From a checkpoint of a small mixture-of-experts model trained on Wikipedia.
Experts: 192 experts in each of 8 layers, 64 squared ReLU neurons an expert, 8 picks a token, a softmax router, a shared expert of 64 neurons.
Below are experts of layer 2 (counted from 0) of a mixture-of-experts language model. Rows are named router (the router's row for the expert), up (a neuron's input weights, with its number) and show model dimensions 96-191. Each number is 128 + 32 x the weight over its row's rms, rounded and kept within 0 to 255. Numbers have three digits each.
Before each expert's rows: a language model's description of what the expert responds to; "comes after" lists some tokens at least twice as common just before its tokens as in all text. This comes from a sample of Wikipedia text that the model never trained on. Tokens count by the router's weight.

# expert 18
What it handles: Headings and first names. Wiki heading marks such as == and ===, given names such as Julius, John, Christian, and taxonomy words such as Genus, Species.
comes after: "\n", "th", " E", "|", " N", " Mar"
router:121142137148128118151086099185112118144182167112129140092097101102133128158115159148151157118126149114188130137134110139131134077149161126145133128168087053135107108135101101170127172185099119077164120117160157085100203096140156170130113126120129108084183104157142130155137170119132151128
up0:150156137104142134141113104094141150147173163158135131152176117159086200152141092141137097129107087079161151175067136142153121170113070146172111104161098104098148094092170089131150136166086148115149131119071162100122119121109142134102175069133087162142122134132112072151133108162170140119

# expert 16
What it handles: Letter r inside words. The single letter r split out mid-word, as in Camb-r-idge, Fried-r-ich, doct-r-ine, plus digits 0 and 9 in numbers and tables.
comes after: " —", "ed", "1", "2", "ell", "amb"
router:131100124078117151116106140156159139084119167150158143184110172156169094101121167127144134132121181130085158095071181154187085088113122096162096129109125127095210080116141103181109116140109177149102114147091090145139103124093167157060115148135121119129082151095083098110100166105110097136
up0:173072123139193063146177136146111104140081080131116110129145172077135100124145116130104116111116110110200160135128116128135097105124100134150099122059152151182085133143081119097130142139095085126168167122135072092130030124110169095152146141032131133131116120174101123196108133127127090138

# expert 62
What it handles: Capitals in multiword names. Capital letters beginning the second word of a place or name, such as East Orange, Indian Ocean; also opening parentheses and line breaks.
comes after: "\n", "N", " N", " /", " John", " km"
router:184153123118153147149111156106096126114139158122115141093100116143140092162096123171065156120166145080142085164168116136101135138056184114127092096155101144093101133160089084143079096160165144109155145076163116139073137104139110125118109139141113144093080198118093164118130112142142116134
up4:188139147082099135141142155166158179151102008059106143048079156100140112128170118160152126136129100091160116202153093080091102105119128073100083099133195111133110155135089130086117114150175119164104121073132125151138097125081135073130192174142130207120116173116146133059146115089121172120

# expert 56
What it handles: Periods and commas. Sentence-ending periods and commas, often after numbers or place names, plus the piece ons as in Wisconsin, Trabzonspor, inconsistency.
comes after: "0", "4", "5", "3", "6", "8"
router:128124105158183159096113076083189134157142159125138115145152150149104069147093104145112145134081128086133110175132077144046196135068147150178109052143131102104140157100128177067146086109114185092102169121128120084068154129089158078117116164127100121147114071140140122146088081099117212148
up0:172174123060124159177134086192134174173123171122096105087101133144140121142081161102129167116167133195149116155138112102126118069130123128136159108158120106186073179035081063173132172125089153120116098184206123157104134176147145145110108139113160159082107112124130073131135144107141155128

# expert 31
What it handles: Prepositions and conjunctions. Function words after verbs, mainly for, by, that, about, after, when, because, as in named for, succeeded by, plus heading marks and line breaks.
comes after: "ed", "\n", " Succeeded", " Preceded", "ated", " used"
router:131162149203105168164155108095105133116090184136145118108143110172123100111070108128142122183113135115081126075082112105128123164138146080105118106144129092125077067130116096090153140152107078082144114111186076098172134144101134153094119159105171099121078112136203139127144147163079086093
up0:115098140109160154134104114170125158145145156099140067171129108125174124095074084139147075166176100100131161120138103097110177083209108162047092164160107146116138124171105116088111156147213178181138157113048174175083146084158152126072088141118123100108107060110115120109120130147152096096

# expert 45
What it handles: Census figures and digits. Census tokens such as the ales in males and females, Density and Total labels, percentages, and digits inside figures and dates.
comes after: " m", " M", "6", "2", "0", "m"
router:184182158126145131133126143200168151090169165141111120086185184131136133143106160083151204064123183173131111104140084102144154110121140151049163099075140128088084122157125141149132099118114159135104086087109152137172174109124174150105144143141103140213137113111113112148154127099144111147
up0:154161159126106164190127114087157114169104153127104100137117127140123096115145100128082130116117144097103094059135097177072060082087146147166158118152117145117150194156126182143204133136137117050061152159130102076117164175160047125073179144121092167192054138154112125138098146109088171084

# expert 25
What it handles: Digit 0, name pieces. Digit 0 and other digits inside years and numbers, plus middle syllables of place and personal names, such as Det-ro-it, Yal-ta, Syl-t.
comes after: "2", "al", "1", "3", "em", "6"
router:152104154127089111132142110159081223133111074192119093059152142198082120129171141074180149109124121141133114077129076117151195143143077112111207125114071133142034107104180085107114083134126206122094170148142061172122164123087150113148155111152114150122105147130098081152133130093094120129
up0:095156144132134134134101139178073062180158128191135149091153141118125115145071172169103129111079180152083078111199135094155125164152191151088089163134135140140073165119161194152122102079126112158158188149046107071114091147151119098137158130159105101146129141107116116175105100143100157102

# expert 60
What it handles: Infinitive to and modals. The word to, especially before a verb or in according to, plus modals and auxiliaries such as can, would, did, will.
comes after: " the", " was", " is", " are", "ed", " were"
router:133154115105124146163136095082112154085109161161105135116170139129134060187169074105093105157066109123126117099066118133150092186171113103142141149115196088106074089159099084132126140118109185137103168067102055150172106084121077127176130165132120137105112090104162136137137110155159140172
up0:171094096135111130098134150131178157121126142138078112111156166102179142115081132137148145139133111170113126119117063103169106116206197191123122096172119098159136095206152124153165092122139132115110132160160148117080101093139120095117128075105164115084116116098158103146181070113192182174

# expert 41
What it handles: Line-initial capitals. Capital letters or first pieces of words opening a line, heading or name, such as M in ===Mixtapes===, Biography, Genie.
comes after: "\n", "-", " (", " \"", "==", "==="
router:118202108150081063130157106076163143118109138079176152068126162136094120177099061136195097109164129111160112097101120168142125120096131106118079157144135173196185065126147105062129133113116162134115121093067079129158162128136096135083141132182124136107115168153136076199101105118072159116
up0:126103159106151178147178112148170126131096105151104146091076182190126114160149115105218120106127086068086085104128085173146102202100123139094154108092128145169159098130138100126112110054140150177173099080107122172138079172255134101138121125099098128090163112108171142161107152102132149093

# expert 32
What it handles: Capitalized name starts. A lone capital letter opening a proper name after a space, such as K in Kane, Hong Kong, S in Sylamore.
comes after: " |", ",", " the", ":", ";", " and"
router:121118119166082129138096176163091159107081153121101155159100109147146141123126071162158094108117124090184118123149165123127113115079158094136123158153093212066174095130169140174158172164169184148086166104169079138131117155140117094143141091138157155123093160125110137132118112103085093122
up0:151122156160126122116126120123115232170119115185076172169106158124090097110099149109127106112081121120128126110087166135139172107109161125108164091069099146076127126118129133127134062121143152103130147067170134161184123140095121157136153102109201204148159109098126173164122159160144171113

# expert 35
What it handles: Conjunctions and determiners. Function words starting a clause or phrase after a comma or noun: and, the, which, but, who, her, their.
comes after: ",", " of", ".", " and", " with", " in"
router:100163111219123130140173138163128113124138173142111143102183067131108205150119214162135155130085108159122090224068137148140120156125158106121118144100126096116129127111146130116108154089158106132155146132097128148122133145165112121119153198116143103114137090113131166145164175123214085134
up0:094133105166158114126186129180113104164072149146038081111144117154084176088140125103091136186135173156130125134126134144122129153147121136115100223174201127092131129035144111106201133140163128157162153073118100092128144126123135142099140142123071123177135139097094147136060099130187105121